config = dict(
    n_experts=24,
    experts_per_token=1,
    d_shared_expert=0,
    router_score='sigmoid',
    balance_loss=0.00229,
    num_key_value_heads=3,
    norm_place='peri',
    qk_norm=True,
    tie_word_embeddings=True,
    init_std_o=0.0119,
    optimizer='adamw',
    batch_tokens=131072,
    doc_mask=True,
    dataset='wikipedia_en',
)
Below are experts of layer 5 (counted from 0) of a mixture-of-experts language model. Rows are named gate (a neuron's input weights, with its number), up (a neuron's input weights, with its number), down (a neuron's output weights, with its number) and show model dimensions 0-191. Each number is 128 + 24 x the weight over its row's rms, rounded and kept within 0 to 255. Numbers have three digits each.
Before each expert's rows: a language model's description of what the expert responds to. This comes from a sample of Wikipedia text that the model never trained on.

# expert 10
What it handles: Prefix-like word starts. Word-opening pieces such as un, inter, For, Free, Green and words like for, over, under, an, no, plus pipes in tables.
gate0:073175104164170144114110139154113081144138087132120143086114143121127109145128114133113115063125168154182127147112121106127111138141116140114154134101128141138113130111131160132161146123103104123114172086140163117170119101109147091120133155148137149093088136174123160152142104088131137149135129146155117102103145143176160170149150174162148112131148080099092108155132101138146121152095168099150126088115137160117146136115124135112109129139134103160141090094094096120113153114121171155113185140115124143126123148151148110126116139126118104119093152166129108115153138101155126100
up0:147099137140142136123124134156137141158150154101156152091117188146132129112129097124138134145110126089112105121159119100133104178146150138146173143181149118122121158110118178140173142121071119123120114079111139085140204129143108096158101121158143127103123124146122144128151139152115130145142153114140156120171091129141154118124158102127109114130090124143120117103169155105144122174141106174139105115130134078102131109127132106166096108104135127156138083165153142154124166135137173144130127135095084129151093160100141181138143108074117119109115111095153116110114128124113120119
down0:133146172101129159102147133116160109146148127090138134094152126106052107141126113149114073124111127074156136154173121144125097133105140166153176134111117102113131120100128138091110120108117132158116148135160167153124100114117119150108159131149103152121130149138173109108153111204150128117153114115107134149112155128110122132122144120129143167113116142108163173166117182102141093157127109143032116096144091150135108119143134135113115116161158130124136130153158139118137147135153110160118105119139133136121164136121143129130135130109098124128096166166125111130114187145104100111

# expert 20
What it handles: Capitalized name pieces. Capital letters and proper-name starts like Kong, Lee, Army, Northern, Championship, York, plus inner pieces like jo(urn)al, po(lit)ical.
gate0:093137116125129099129112127101135135119147129145136163129131126103058125091124112149178145121071110132114135092124129128147162172126120092105167126187057145112074145124145147102158134121148138107118148135125136144157109136152100154124126158148126118146129108099158149092098123102144108081136192111143096112102161163140133131158076147105135150120109179160179097105085107134146112143130156148148119092097145161114111131116141103110151128146139146129098103126142120149117103132137140132125104122097148171134131114105177128158149118092167157144124111123118122141124163161153135132
up0:147118125101122101129135123134128138113164077113118133129159121164124152153122138117143161131121078126164136075123136061107100115100106144107161183108150135153167101177108129111134115117135157170143088113121118079095129117150107143159167148128157091119124116138147109184158117156144128136128114100136145116101104144132140113101118096133169082119143160104097091118109184120124119133133130151142127119147109108107137145128148150126140123119129049130142099124126107116128115082115151087121084163143153131134144115132139104103160149129134138127144150138090122082091116183088144120
down0:150156087154155137135114123146099150186125088119149136124101132159132131120111120102134127154133106156109157127168148122130103117148173092127123079115100135097137152103114132101069067124085121143132105091102088117131133195107110127124120071098103177160109136118135097173126125118127170108116101142131134124151130145172140096120137148112154143104098116124082136146136124125145114138147140145110145147130154112110137080143131120151095122166103127123121131105153146090168144090091121152189113120109125081140092122126134165137119092163137137143154138121126116143104146141128147087

# expert 4
What it handles: Mid-word pieces, commas. Word-internal pieces such as der(ives), const(ruct)ing, (super)visory, plus commas after names, closing parentheses, and words like Dr, killed, gold.
gate0:105143094098163127131127141109102120114093124132142143087077136162169148158144105118133148108102128183155115105156139114085126170161133104141131118132157117117127104133150145124070107131152155104132131133086136119119140118105131124082151208166123105143119127140155103153060092130129130111154148126134117160117134145106124134101147117141128123149157105185128120121124136130139116089168140119147139145109115111102115127106166094130157107066118120145158111109178113124127146179094158118074143109115110147112128111097144095159154126151133147145111130131158147147109152128152108075
up0:148119127065150166129122123101100074116073122105142182138179086149162144103072129106122132137123124116117083127151106079111131104131127119094125091090139114100152109120145160102081098122105134135133129111085140166121163128127111116084163184125137099145119103158154121100121088187092117097121146105117131176159132132126140115169158095164146126126154100153126147124134127153128135085123139115144139132115138103125141127156176125122136082114118136159120152140120118103134109151105173100138143131133113127144130148159103141137120129117136096114081152109138144117104149089141115130
down0:117128118104128129123134137101104133144155104140104152137146153145100120089152113137104118099182123083138133102132120131130140114119102111116134096103142135119113137075074125168128149136106151103126142163116118139151110131175120136135096151084152118171150184165127144209163108225117133108152101082136152155126116114127111153141139120131096170124123178097116132073154137143095150143100153114159140096134136143141114113160106187113112134183097143129142137112145138156110153150127107140114139120156124146134139124123152105128134130146150139148089139172132108127156118132124116141

# expert 19
What it handles: Copulas and closing marks. Forms of be after a subject, such as was, is, been, were, plus as, who, until, and closing parentheses and quotes.
gate0:148136154151114095120173119142130146122119132111118105093120183120127158124109134128091138104187122146105148083142121112122131147130120131115158133146113093138124133150108108122091132155120143151116142130096156119125099099133137185107130099200167151122138128134129154123147087160087105087156115137096149126104130112123181214102145156162167089115124129111102117154122116148134128121149135147111123135126132098088067166130126163116122109145130109102093133154147175132156175144132118140114115146074110132114099130090140137138117091162102139117105132154147158123112161119137123100
up0:102181156133169123128097135105105159129120147118119139105115141129093086116136118122143082128102160141127099158072164142114150147126114124128114111115093133194133090127134150154181124124101111090158138097146113107121145123091120099120137103100093121118125140100118099135107135141148122176123089102130116099132071149107122125151126095139128097105105144106153146112144141131168116147123078078152107135159148142130137121074119086127126168115114119139112129097125075125110128183082158124113134153167113159157141120137111102093130136129110132122128111099168129158158085142113165144
down0:127142192158114121137113132137122141101119143119164108105121133160231128134093171150117122129130126120155121158128149128151102141119154093121115177146126133121101168153117121030132111115147118126136123096133171112146130146115159081134126098170115127115082103138115142058140146026116113135144154102134132102108127111135122126132124122138140148182149109142144121151114114124153119130134121121170125174109147137138138138101115147127134116129086161134136133142110088115133122109132125128153140142145095089127134163101122151127144146157142107119156116157118137131119154149145124137

# expert 13
What it handles: Open parentheses and hyphens. Opening parentheses in lists and tables, compound hyphens as in cream-coloured or second-place, century digits like 18 in 1892, and particles up, back, down.
gate0:145116148106116168124143112166120148129132134175120123114124149149108130078099129133158132163124139145120117121157140120150136145103113115153087113125122096122136128128164150142143119120115114139103198125097106109157163146132082146125115164145145189076115113101157104129155110150070126176096126117168114156118097121094154163104118137150114136128124088173108131180138116126151102130125121117081121126084127160104131114119142169097105141165115119171136132165159162115117135147114164141113139155118114156118097112123138155142141083183134174132125120156096170111102122150153099138
up0:118125138131108118144112139095132112138130080081116126142102067132113113165136136144128138105136145100163099126090067143121147096101160078159143146103099124126134141115111142113128139094141123134114116111114132143100104131146133127107105115158153145129134090132150077116122095111150147133098163130109100109154139169159154144177114109104129168102143126146075161135141185133140131106143134122139139145115119147113091098171152130102118151106081150123138096131109076153117120133176120127139117140147136160123118137110089106156110119154167073155130112095152100190187128135113122152
down0:137159148172072126128148094141114084133109158147147166127112143141188080110166146065111158107166119161114150085137125147130137109121139116141080112155117160126150135151097151090134148114149142140157086088140087131130157119077138120158122155145111168110129128115099100070122106086145141145159136145116139158113143117104118127088141106133140114102145101121132116115126126135160173146153145092117135110125141091153133151092114155108099108119140165115140134138150144101133122169114136139101126107116122138143184140118096159153121138109121143127127144139156132086075116091163129128

# expert 5
What it handles: Years and common nouns. Years in table rows such as 2010 and 2013, percent signs, and general nouns after the or a, such as work, support, study.
gate0:125146128138122086121078091088136144124105111113100139151141071147143059134153157168125137112069102170119128105062170142092149145105131092135151102116108118140163142130122139108133129141133119142134103141160132137094150159131145163096100113177170160186159111118125112110107104121124130091130113133138191161128156120129116086100156159148163113139115116147131104121138155102104101112145147129141131138129138178150148154140149139136117127122110162133134121144096102125149160132140125137121120125083074102128115147124124092116116187096111095123107106134124143108118105148101124117
up0:121101129124156109149092098135108104136142090151115167134154116134125154134121113108068134167129155114076131115172134120167118117075169093180099150123182154134142106120114165125064123102155111125143148123137153128133137122101138119147155177153129134071110172156144136147134136091154104124109142112130078109084167115094117124165128141120141141124130122149127126112133087145167131111160161138131105114133122117104081169135082116148128124140128133135095083119141129106118141184121144117136120142177138110138136128183147110132082110139114127120104126128162129164143098133118101116
down0:157117132146140120141143097145114110118163131124101107114127125145193168104102123096143118148123134151112093120130122114087053148104095158091105132130156105145128149153139069149119181115140080120112119153106113122121103119149124092148070133134155126134128115111146150095137151236094130113123119106152104102150118138161138113120113136134121050155125150167116157111150110149163130143123112163106145145140138121113155106146124142118136110129145116161137144151131132121128146116161155101164127098140145117126120120101090146099165094096116140119116115104105096123135091139111111138

# expert 16
What it handles: Ordinals and word starts. Ordinals and numbers like second, third, one, 1, 2, and word-opening pieces such as su(cc)eed, (acc)ustomed, (depict)ed.
gate0:195134143091196165124154136138152118089136114117158109103111156129137140104156132186111104107112095145120138090149168151122143139144086144117110118150154138144139141108162141098112134153142124104113118131119128081127095136124157139104158157116111133114092129158115137090151169170125111151150129087131104098141134135130147152173156149112131115123129120178142094125095135124161112144144174078104128115088142134144150161095124121124143133127126163171115141116176101120168134125139147140079155107128153130115130141093094140139104129105154093170113188153154157127094123148129128128
up0:167111152107147146114164096128094119091135161123157123125150067123111112112135149122146114087133134172101128114077107179138169120146123124107144165102128143122118080113119132109117088129129117126129115120112130117161135154113144131145148112164131098102090157151145117129105158108184115170154116107180108114154146165157118147121131126072154116114102152124132085109111166104122142189115168119128106126134137160151129114109129155116129105082154128136074174119112127132163103152160118121112132102119141081095114124124137151168141130151099114153100147130146172089129139143139128174
down0:090129114082154149151166120121108149114114128126098124158135106138196139148189150131133162115133160094120094096122123164156098108127127104168148105117142116118145111148148130137131130155137121111087152110134120157133108133152126124165134114121111141095104140149134092211109162014140113110122121163119122128105136144140144107138112130144134136126083131134123134085109108186145113145140131128178123104132110102111091146119150202109098129115136155149109154158125155122141115144177118153131135136140117152147127128118135111138128138104135134095159149139151143154115147144109117106

# expert 2
What it handles: Preposition "to". Mostly the word to, especially in "first X to serve" and "moved to", plus by, from, into, toward, for, and = in headings.
gate0:110176149186104087162123096112136169092132111131140146074118126108128130102158106163138161103114148165138139133162141148116145139087121106146122126142170098123137136131149112156154112150150097129128144103164123153119137180151128121120189120130102120106177110150102112127078136162158136099082137123140142135147128103115056149143132146146135169119104136106135086150139170113143124132129140157078058058146136139090113138118120112161146130132093152105137117126116138181120167121121101115112133137117120109108129155131121127116143143099110140136099137139133130144119149140081141121
up0:102147117158173136123162120140114131072133155122121097126169132125118140129133109149102134138113120100113112051153106137114101142104134169129114145124141119114159167145105110121159154131148163127133113126125096133145155088137143173139118100134124092159107134119106143101151111132105105125118109130155132141146163106114148142151137147134094112146160130139132114109137118148102095159178105081103098121134128120142087089157112194100102157103112136092189109139142116104109057069135106153138133073136192127133116132130106110111133111103158138133134121152131077121130136103124116107
down0:122118139151139131131129157147132107131105131116078151128118105106174131131077145185152141104150126129126111093152173087127125185133100143136126143142131134114135128163128127164154162108151144123176146140113114125111136122156109144164122113167141103115118115095105159172123149253098133132119126095133110101128166131120146117103131113104124109112182092143126151110143135104092098139114131145147103155161107132131101130145144160111140112100156115129118164158145142156156136125146129150184159146107132094112125092127142102107136132143090108129137075150101153136090118140122134136

# expert 15
What it handles: Line breaks after headings. Paragraph and line breaks right after section headings or sentences, table pipes, and pronouns referring back, such as it, this, which.
gate0:114108108121114156102120121113147111130128092139154106112145146122142075078131096150110129143109144132129140095118158145123081074123112113137129125107162158126123104149072120123131162125142138164140140096162125150099130095129166181089130152161170197127129133136146125109089088150169110162074129116126148125123155104148124180139102102109143095127123107130139101154122139155082173149157122176093158127166086129143137120130139130112154168141151088138140139142117085111117123143099163109151147100126094131136132133106151113124108145130131161089138121116086148153125124109085121143
up0:191155137133117098125139065121143178175125143128153159093146116098131140140113128091167128090117105142110117114167138138132113132099141061123071126104112102154108122125112142113105113081164115121132169135111083141140154148113117134107097150100104115135129177065166122105135149158143097120121148125149144132091155117119163096153117117112086098151116136131173132099114104128142157142139129113140127172072102149167120131151134105137145099143110134107125149132151138130100111131140125140123110139156127103114122087118096119124094170108098101153086128154106115094124144138124144096
down0:130082111131135104138093155081119110114117107117119126126112127108019125140064129136129134110103090115100134149140122146090106116110123106143103119139147127142171060124114107102136132133088139132139063123127135161161127078169137155120108073115139157122131114118112131070114134042157146119164142180125133119122142132121113110136098109136161155127146124120148125149095151120097135117133122110088121110132115138114170118097097114155129126159136125123126126114137143085133144122174112113136118113080124112144120100119127138105131138137104123110116124137094119108177105108135123122

# expert 22
What it handles: Locative prepositions. Mostly in, on, at, as in "born in", "on the Hudson", plus of in "Speaker of" tables, degree signs, and table pipes.
gate0:130070105102136149158160131126152144125191120106159156155158111138120190104129145100106101092120122107127125101155085107130112135139125149120164123145106141143145116120133118127133145177143133118119138136066128148155152147136174148143114155119190120133157176138135186110137105119121117085140141103157149107136111161173125148155165116112130167122109137144110146104106115129117118155148085149156118127152142160076147120122143110092129129125143163118112152126143141138096201133140136143139101172133134127104146129098174147152111156154122154127116171143123154144115162094157148144
up0:157143109129151114131116136139103114119123103118137103132132084132094099117153140105127128116154093146130113112143116130117090152106143123145113131149135171141130106103113142139107130171117092131159141121096148129117133201134135132137151035086084098130156165123177145106131223163148092104164090085104149095134121145103166160144169127157123107132113113147156133136135157131140144131121111130138119126125138144144097110102126110128098109104135138123113134125194091171098092128144110143106163107144134112133136094117072106109125161136139110131144112120121137148165159134121114116
down0:118101122141097114104139119152121091105104195138169118144096143100188124170109109137167142100090141140105112127150128133151150122165100093134141134175116137147110106132131124094080111108137129130127118119189137144085108162118126082187142125131169119107188119135147116137108118084162145126105132156120138143115140119100119144117119169095108124160108137104106097111136141121084144121133123131160168178120137119112131118091130108141121112179123111123099093139129119167159117122126133137134128140170108154088137114142110115115132118099110155168109124134156114104123100205138151133

# expert 11
What it handles: Perfect auxiliaries and headings. The auxiliaries had, has, have before past participles, also in See also, section words like Career, middle parts of personal names in tables, and CJK bytes.
gate0:092126138146120158151083155172128131129121127144131127147123147108115137114072125162094123092115097147126154119146135129121170133119133141146123100131105127173111148165120150142111095096152165180157174123145116158134141103116053121134104164166149130131148134118126140140129097076113098203149089140124142129148133130122168134123150164110101095141140138160137129119144102099137094151108124114143132145079136092078125143141115140123149097134126152127087084100129159120107113138101121152138111135098157156124129177106153131109078138132123120114087151151122143083093152119159157129
up0:111103134176117107132158132102101055130156158106148125135149069123112115124155137110137100117131150108098111161075096121141094131122135172124113146159135098087132103142141079111113127112164094097124128126136151131090135150103152182114180114156123139113127146131105152130109149088148143091119122094142139145125152118155121107139113157152171131094128089137140110177105149149108132167108107166106094134179099131128128122117142143152114135078154115130152146138179141138112136132135117150078154128114097088134178138160105138124157130161127121146157108111155118168134107126132101132
down0:101139146127072124184138168158126159113164114122141137153149106132061074130072077141174160169155141122124138128152089111145106151135159157127143098111098111132115148132138153090130123105165134146145112123085169113086116099124146131122120138138130087102121128111086100073145126213153148122175131134143133138153143130127139121110176126124130108138140165132121157132163156103086092142118102135113134147121115136126139142106129135152152101132151137110085116136128137122140145141088119143134105154103126104128137146127148128113073095123112146117129186117108110116126135118112156138

# expert 6
What it handles: Sentence-initial determiners, pronouns. Sentence-opening The, His, He, She, A, This right after a period or line break, and line breaks themselves.
gate0:135104128097095114118125094131161185161146140110161114105114134111121134122160145170106130111162156163126142152125140092112152097138104108153133121093158091129104154107189121123127131129125137134123123151150149148134100104118116141107097154151125133104136115113138110126126086147083147122140113150131146151095120169120091155142140134156127099153121096118108150139114112133137117138074168112157158161121139136149098123140141142182137115133101170146099107131100170133124150172127126098149099084106097125094090147082067106088135098140110128082114136120149130114148208125131163144
up0:125120123094081067161145104141120128106106135126147158128134173158122166132142118131156139097131109123161132159094166135136154119146137118138087100129125074126117140136176124122156093170146133102124118155171091129101135113108146141122119112113110117162149142108149093144157102127170141180146123162147153152130117144133086124094147104118108123105108136097170156166118116101128138136125092154141099143130158098098142135152156147126137121078143143145197089103154126179108142079138105120143130111174142116127091141169104128116104157153103108114137144144084100117127151119128161123
down0:133124124120170117098125164138166150165129162174089115093116131176206140107136100131134146102110117138126128134108151101159128121128155124101167158149117133116142144141147122124102100134158141128123137144115139159123116137101133142172120114086131108105119187122084102181161150188134163114143095119124123118113161162116163113156167147111143114132151109109101122081121099114143118125147110122094178145087129127120170136097130125103111142125141154118151110107131158178124141127150122099084142107104128124114130109141100104118106138153080120099092118177123141118110084150156107158

# expert 8
What it handles: Preposition "of". Mostly of, as in "Speaker of", "groupings of", "events of", plus the, a, with, apostrophes, = signs, and some word-final pieces.
gate0:114109100101082140139118120120106149137142124166140141142128132156127149122142132157125146103069125147139099135154096158138095159136122134147135084112167113120116143108110124130125134086103092144175161098142144138082157122115166135144120117126120116091127115141146171155123153130092113112127095159166119171123178128135134145137146093169112131120170123155139119122110089127073171128117083135124135123187106097174094128130113180145149163175161137117116123139093091138135100143156109121113109131134135129145146139134130136140143118120102115122165116114109159100156099049132129074
up0:153141142101097146133135152131122158094140073131140159158119112082069186137171088116115109114160125116116118138128115125140108148158117135123128121106133148061134154094085108128124126154090150116123182150130121108130177125123148074133106144075135105170152133117139123118113123095140133075176116122139128127137153128100114128119127125124119113149113149168147122134156112127122173092191127131115133138162120131140128131091070149129161141137099135078163172116132098122169110136137120141143125124093116100140145073132120152091152101136157102134140137123165147117149109135106122145
down0:112121107120155097088144131138148167119118128116123113104119150150195179115133149140133086139102113106128131129128161100106147162145168125080148160161124137136129111076112116137154125126145133096137106111139138160168151136125153152113105152139148138161099135091102123178166094050145092100081135115116106108176112100122134077141109125132137140135136115149114150122155145130097094092144125139166098148122095125117123115134123131124134119126118162128177072093162094142150142164089115111166129116135164088138127105106119157095147122139153123140142128135131164151131157123091122155

# expert 1
What it handles: Sentence-start and list punctuation. Periods, the, table pipes, heading equals signs and dashes, plus capitalized name starts like El, In, Bel; also -lit- inside responsibility.
gate0:057112124135133127143110129151135131139164135136124151100144125148153089085141137129059155134144124153175123181101105154156170143165125128148136145078117105136159143174172150149156128107089147124101139114134149122144120118152161086126127137115131147148141150151086139113106093110153144126143140122123113086096154103105110129149132175119104121133121099129133132079091103125175162157127117124178135142129151082132177109137149117166125149162140122113154138125091163199152134128135138155119161158109116124097123138159093117129125134134146149095150091115093113142127112118124136122
up0:167104133086158132108134100121145091138114134101124075165131137108110168181139117165119114135150132124103119126145154088133114122111103130114110122183148090112118131098122096112089141126127149142116139150148123116133114083126136141138133161155070127109118125055187097156133162123108125100136129153151132139145092152105162121097147098172162130105120104141168163147123139110106109125156132136093120141129156152101087132119109128142117096081085128138108098093164148080104108134104168157158116122140150122128131094086148136146153110121126146121092178123149148104135135120159134150
down0:130112121130131135116125132135127133136130137123119126121119130127255133123056134133131128122141116131122133127134134115103135137126131123131121151124145114122132130134119135105122124122128129126139127115118128119128119111124123129131127126134129132135110110125139138255126115255128108125138129122135119117131144149138122129122110131137124136126137127137134138126124136118117126129130149124051127129127122125120130110129147126121135131137136108131123137137145141116136140125142119121129122146131127143123120136105126120117129123133137125141129135131119130129110152146114124124

# expert 0
What it handles: List and table separators. Dashes starting infobox list lines and pipes between table cells, plus commas, and, not, and some name-initial pieces like Cor, Alex, Sant.
gate0:150138118166161116107133114119129134155161124105126131119118110138122142117127140105131119158112144127130121091101163119126124204149129148137141091177096089134152121119143153133163116119118118126146118148155149115160166157112117138124125112139113080115136118155134186111107130099145114088151101142103156103140147114152126108132136118121134101098116121176130104076161117171151105142114151133164102142128179125164102074087086140172103129130134097178146075106138106109085131122142127157109150141121080140121160107108114074105157124108104094150130131139121131135178107152106171104
up0:119126183094087131139116140122155126126075128154112151105127128194160152121113141077169145154123127134096102100124165122132116147118124147169135073124135107149133143168143128170136123111107144118135129173140131097135139143119067131116138154168134110110143162123081074105145166095167097099131144138107145117140125123115109067144129125121125115132118153137120094109166115145171170090134121129141106136104123137120136121117116141131111165092176130147166145105106125110120116146102077110147096128130092161141135137121164134138132105133094104123143134153069112128147110128110079091
down0:092134105105146171122125152137147109147157097127094162121114139083137149119153102123120119138107126154111142124112122132099146123143141154144154158122135126174148163136096161163142144156102160134164135105116128132128131188148152146119124083101164157156131117125139143141114131144131112129155094144130149132158127134153109126115147135174133119167142144120130090090166079147138177124155128088143124098127145111104071123154119092124175176112131086096122138160111102170127142098143168107137137135135170117173086102146124131176147140104131153101131107093127151150165178157169100131

# expert 21
What it handles: Word-final suffix pieces. Word endings and inner pieces such as -ment, -name in Nickname, -ard, -ther, plus commas in dates and numbers, and although, but.
gate0:082105179122152112128093150135155101121086142126153151107087156107117118160152151099094123114118107144128146113114150145132140081146125149105137085107160093145110107117137128118120133151133144116104102110110173127158115122150153137040134106138126125077124134115121099166155149135085133145153113082108106140133099139153096156130121096144160118119134101096101117131163147075154132150129103154131136126137122136151104145131139164145119151120136151151085134139137159173106142121106149115095134142134122093116173114115134132122133190101146167122114125097157103132140117202103164149
up0:170141132101067164112129116105152132127136099091101115109117108137120160137095082120157109138187143132080106112140123117107062144166113092117157112172134129129124115102128132130145120127136137151104106097126149130157163158186174142143110106181131128180095131119123112149135119110143140132132137142125102136145159096096151099161101116155127128141069153154132111145164135157097101116102152143102193149137139152131145097116132151097138079121139132108132160153146159122139098128117117103144126104138145136140159124138139184103112155171156147128118149143115108139122162141125119096
down0:111100102142097132133114179108130139159116096115120085112139072127214101131086155146125134148109134120098119173119169122125136165106167117127136097157082145151112131140132107087120084088119133089105121109143121104096077120160115120163118114118147120116134139108137134135121134131117109146123132121142146074132144133157158112124099152101135160136131082175140133134106135136122158132146110111051113154141110111147139105127132121167083124167143082114124107089112130135189137141172135115121099131158151089128127129140096125104119165137128107141129102152132105087146125123101132132

# expert 12
What it handles: Plural and word endings. Word-final pieces, mostly plural or verb s as in Caps, Grades, operates, plus er, n, ers, ans, and initials.
gate0:132092133151129115091167096156149105159129123109129142142163151116126097118137114137160155129129124105155133180108139062134199111105117139156104077108127101148130096123149153109130155126151125140144078115176118117130138111118129103134120148132180126148175151153124127142091112111128105078105130173154143141101145146126105103107111129165157108121158136103137103106117131140164122104136152104151148155136119143100163135163136098117154134111097136136149089133125139141125113100135119113106149118129091124152147152163126080116133118171107123089159140125036155111125122146089163126
up0:135121137104161111150088156093139090111126155118134136094153140110164123106135149104111153142118125147111148120131125139158120117145113164082138112135131066167124132175122136142107143104146189109099121143132156143134119144166115084146173142136143103119111092086122112146139088080132109144150156130130090135119129123080115139122114114134112089160151108137062156091133124099136116108175119127129118135110129121115091103095120133080129104166188140120098177107111113148151166135147135153099136126154133131133104162154193144122116147078151133123097148143134098133127109127116163150
down0:149131146165133158127135090147114143087134095151117117113118123125153177141137112114187143140123143124126108153097137131090170142146136110116110165112142151118127100150124144097142127138167133128136134124106082097132147127096129150162161116119113163162180127114166096086138129160160163160083083167129124114101116147092102127159154143103077132108093144115110118152101128122122123127142095115154153134129190150121155145132159127101159140121102106137135102165114125087129139159088180103102155114116119101139122149133087124114121205148101150115098176119125129146123145144144115139